{"n_layer": 11, "d_model": 128, "n_experts": 96, "experts_per_token": 6, "d_expert": 64, "d_shared_expert": 0, "activation": "cubed_relu", "moe_layers": [1, 2, 3, 4, 5, 6, 7, 8, 9, 10], "router_score": "softmax", "normalize_top_k": false, "routed_scale": 1.0, "balance_loss": 0.00717, "balance_bias": false, "router_z_loss": 0.001, "init_std_router": 0.0106, "lr_router": 0.00197, "vocab_size": 5814, "norm": "rmsnorm", "norm_eps": 1e-06, "tie_embeddings": false, "optimizer": "soap_variant", "lr": 0.00973, "beta1": 0.95, "beta2": 0.95, "grad_clip": 0.5, "batch_tokens": 65536, "seq_len": 384, "train_tokens": 492700000, "steps": 7519, "dataset": "wikipedia_en"}
Below are experts of layer 8 (counted from 0) of a mixture-of-experts language model. Rows are named router (the router's row for the expert), up (a neuron's input weights, with its number) and show model dimensions 0-127. Each number is 128 + 24 x the weight over its row's rms, rounded and kept within 0 to 255. Numbers have three digits each.
After each expert's rows: "gets" lists some tokens that make up at least twice as much of what it gets as of all text. This comes from a sample of Wikipedia text that the model never trained on. Tokens count by the router's weight.

# expert 25
router:105169094116112107124177162115099092128116114114129174109140104119094098104095093155088123144149092124156120136111133125154137160138111147158091160153171159128091137130106100162144088117156113133123140104139103107100160166151096091142167095124101105113121124110101112153111104095116101134144138108154133140097128106095118119114120129098156137093122155174159157139114127121162102098107
up0:128126099120118116124153109134136096149091131112120171120146067109112124132116133101152116133141087119137104153138133138122149142124136129144125126143178124103115153130139108123152135130142100173133127141155102108074132144157137109088130119095114134106127080079115100140051139140095072125118142098086170109090180090151082141113114135140182136136150162140115123121102138147122120112111
gets: "the ", "in ", "of ", "to ", "201", "0 "

# expert 55
router:113152096140107098133161164120097100128116133110120171105140110113094098116091092140081124150148096149151121169113106131152114165142113139151086162153172160132097150131104101132147091107150113127141121101132103110094157170139104108120164109121101104108123120104110103156113097100116094137134122105151163153100116097103111128130117136140158145092124150175180162138149139103151110097108
up0:129127132159112109124125113090120116158111145136098111117130134102158131179106140110156144157106163139143147132089142150174096136078076127130119109150164095149097117149123150143118110121130158115118158143125134077177118147114133097126134138128136131152097128116100146134190167116138150162167108121126150142156130091082075167119154127132144110133100098090171139159136119118143166115110
gets: "and ", ", ", "or ", "well ", "such ", "as "

# expert 14
router:094122088092128104143130145133116117192122126122132136101156110105131107134098106170105153136130098104161150106100076126180107139143125134133099141152152160170098152159116114115166126132132092144133127108146105108113160152171112117106150104108070114097149121103116103173142120111124089128127164120137161146083150111093093122136092120116138138101092158157135146126117169116139109125097
up0:136164084124121131125131164156168124153115157168108127115112145144147090098152131131085103114111118134140146132151086133137136130107116142088158131150164132103113142113087143098118113131092152124137118150105118195141159112105134125131149139150151137157155127125132139072142109127182089107110111098123132117176146098185095086113117164119101139114096132132149078127130171095114114139114
gets: ", ", ". ", "), ", "; ", "(", "and "

# expert 67
router:112159112101123079146168156142075094144095135136138180102124130091125094119097116173106118144126087127168117093094102124117126146128098137142099139168139143134094152136129113150158113126130098109127125125149107135113174148130066112130142097126111119099133138114096105147139118088099113132181143131155155183089148099107108115118099119122141127094104131154147144151124115103146124140085
up0:097165126130143112106126162139139138156153115124176116116117131080143160082157114119160166127126116168135150086107123170153121115142118100096150141173146124062160134131101099142116176100126100146109138160137108126103095160108076123157115149112119122132131157121121162141127109110162102086131095135166117128123107123136127092170116125158102123151143143133166101103102138108143085144118
gets: "| ", "; ", ": ", "- ", "); ", "– "

# expert 88
router:112170100137113111122172155117100094160106128101120175096146085112079097121095088135094116149162096141144131132109130140154145168131100148164098155159164160137099142126120117149147092113155112129129111108133106102115158173145097111120165097130119098112118101110103141158118100092106103138132117104128145140100144093105104115124126111095153148095114148173153165152114123109162114125104
up0:112090132080136099115115153136142122112150146103124167082149151160122136113156113169145135138109126130119112135121140143183162137082140104155163188138169145148132133151113133143175082115138099092126131123108125082122121154162160101112114152139137096113134152104141164125119139091143145100119122109113132131169065138169129134142162140153121134100110129135150078115142142155100144106104
gets: "the ", "-", "The ", "New ", "American ", "United "

# expert 58
router:103153099133111106129177163111095108128116111126139169096128108104091095099093094143095108143165099116175129131114134120152125158159104139154089157142169147132092148122112114136152094116160110105147141110145107102106167162156097101152159089129115104103140108116105101147123097097109091130122148108169133158101154095107120105123116131096151118092126155149157152146148134106153118103104
up0:080150139150097107094130144154182154155125115133126101067090085148124126140118138138144105127119077169109127121148103115121115141131108106143119110137082174153137156131121109093121164145102112130085122141137121149094159142117084130099130113151141124130115094145117154120098062097147143171099132132158106112136130124118105159096123128108110109172108145106134151164106110169135093122126
gets: "| ", "in ", "on ", "/ ", "– ", "In "

# expert 23
router:093156094102119111142137139127110124167120104092133172119150131110113072096122119118079108169119117109178098132103107162146135141131098167147126150134152152150107148129133136162149123123127124169126143103147098085120138142173120115099159095135136105066128106109109119144120123113126100166166131108113194162107163113108110143142099166108146114114141158155141166132106158116124128124110
up0:094156092131102090106156150125156115158132126128160126097172134154080140114175067145146128097128107115111118132093152139156115115145110134158084135146154138096097129121102159162144106148157096130171104093095121094115137128125118116116127102122130083111073092131136114116123114116080127184132136160094142126102146110120091144124171142144142136130149146131091143090118138112130151133106
gets: "\n\n", ". ", "\n", ".", "==", "==="

# expert 31
router:097157093146115113117154134124097094135119119115120167098131117104099088119094095124095106151152108095192156147106125106151128159140109133145081150149165161111086153131145095133158079128150110143128142096153099130111160167147108159121160107131116114112140129110105127147125100093116093133133132100172137148113135103095114143111121082119151116104112163160152160147165103101152110113116
up0:139110126155112157120133157147144096107148093159128160110137145114125116124111150116117147098157113142117132081168145128129182171116083154122101131125198153078116122123113117129112094127102109155101131183148123109156116174131110107181133085155122115153177137131171126139105166137159121161131142144144144115140107149154150131128110104127151145122117110191135156117139135094111117110129
gets: "| ", "of ", "in ", " ", "and ", "with "

# expert 8
router:110159097102111103109168157118092114134109122110135172100132120100079104109095092146093140144123100139169131139112116134147136167120108158151089155156170152137094143125112122161146102114163109141137136101139102091095158175138094087127166107145108107112118120112107099151115096099111086146150151110125145142096131095105106136121114106110158131098124158169158152141150134107157109124101
up0:147151161115091149123120081098166111119121115129137143128133123128186108122136108122133109155146113083152165087151131137175150123126104101110124190122123138115128123127153107115107114108134146115125168096107137117093173184144120128115131151117155110116133097103147142128097120165120115159106163126071116106129134118191120119116112179134178094091109126094111129125149143120139166156123
gets: "| ", "the ", "The ", ".", "(", "a "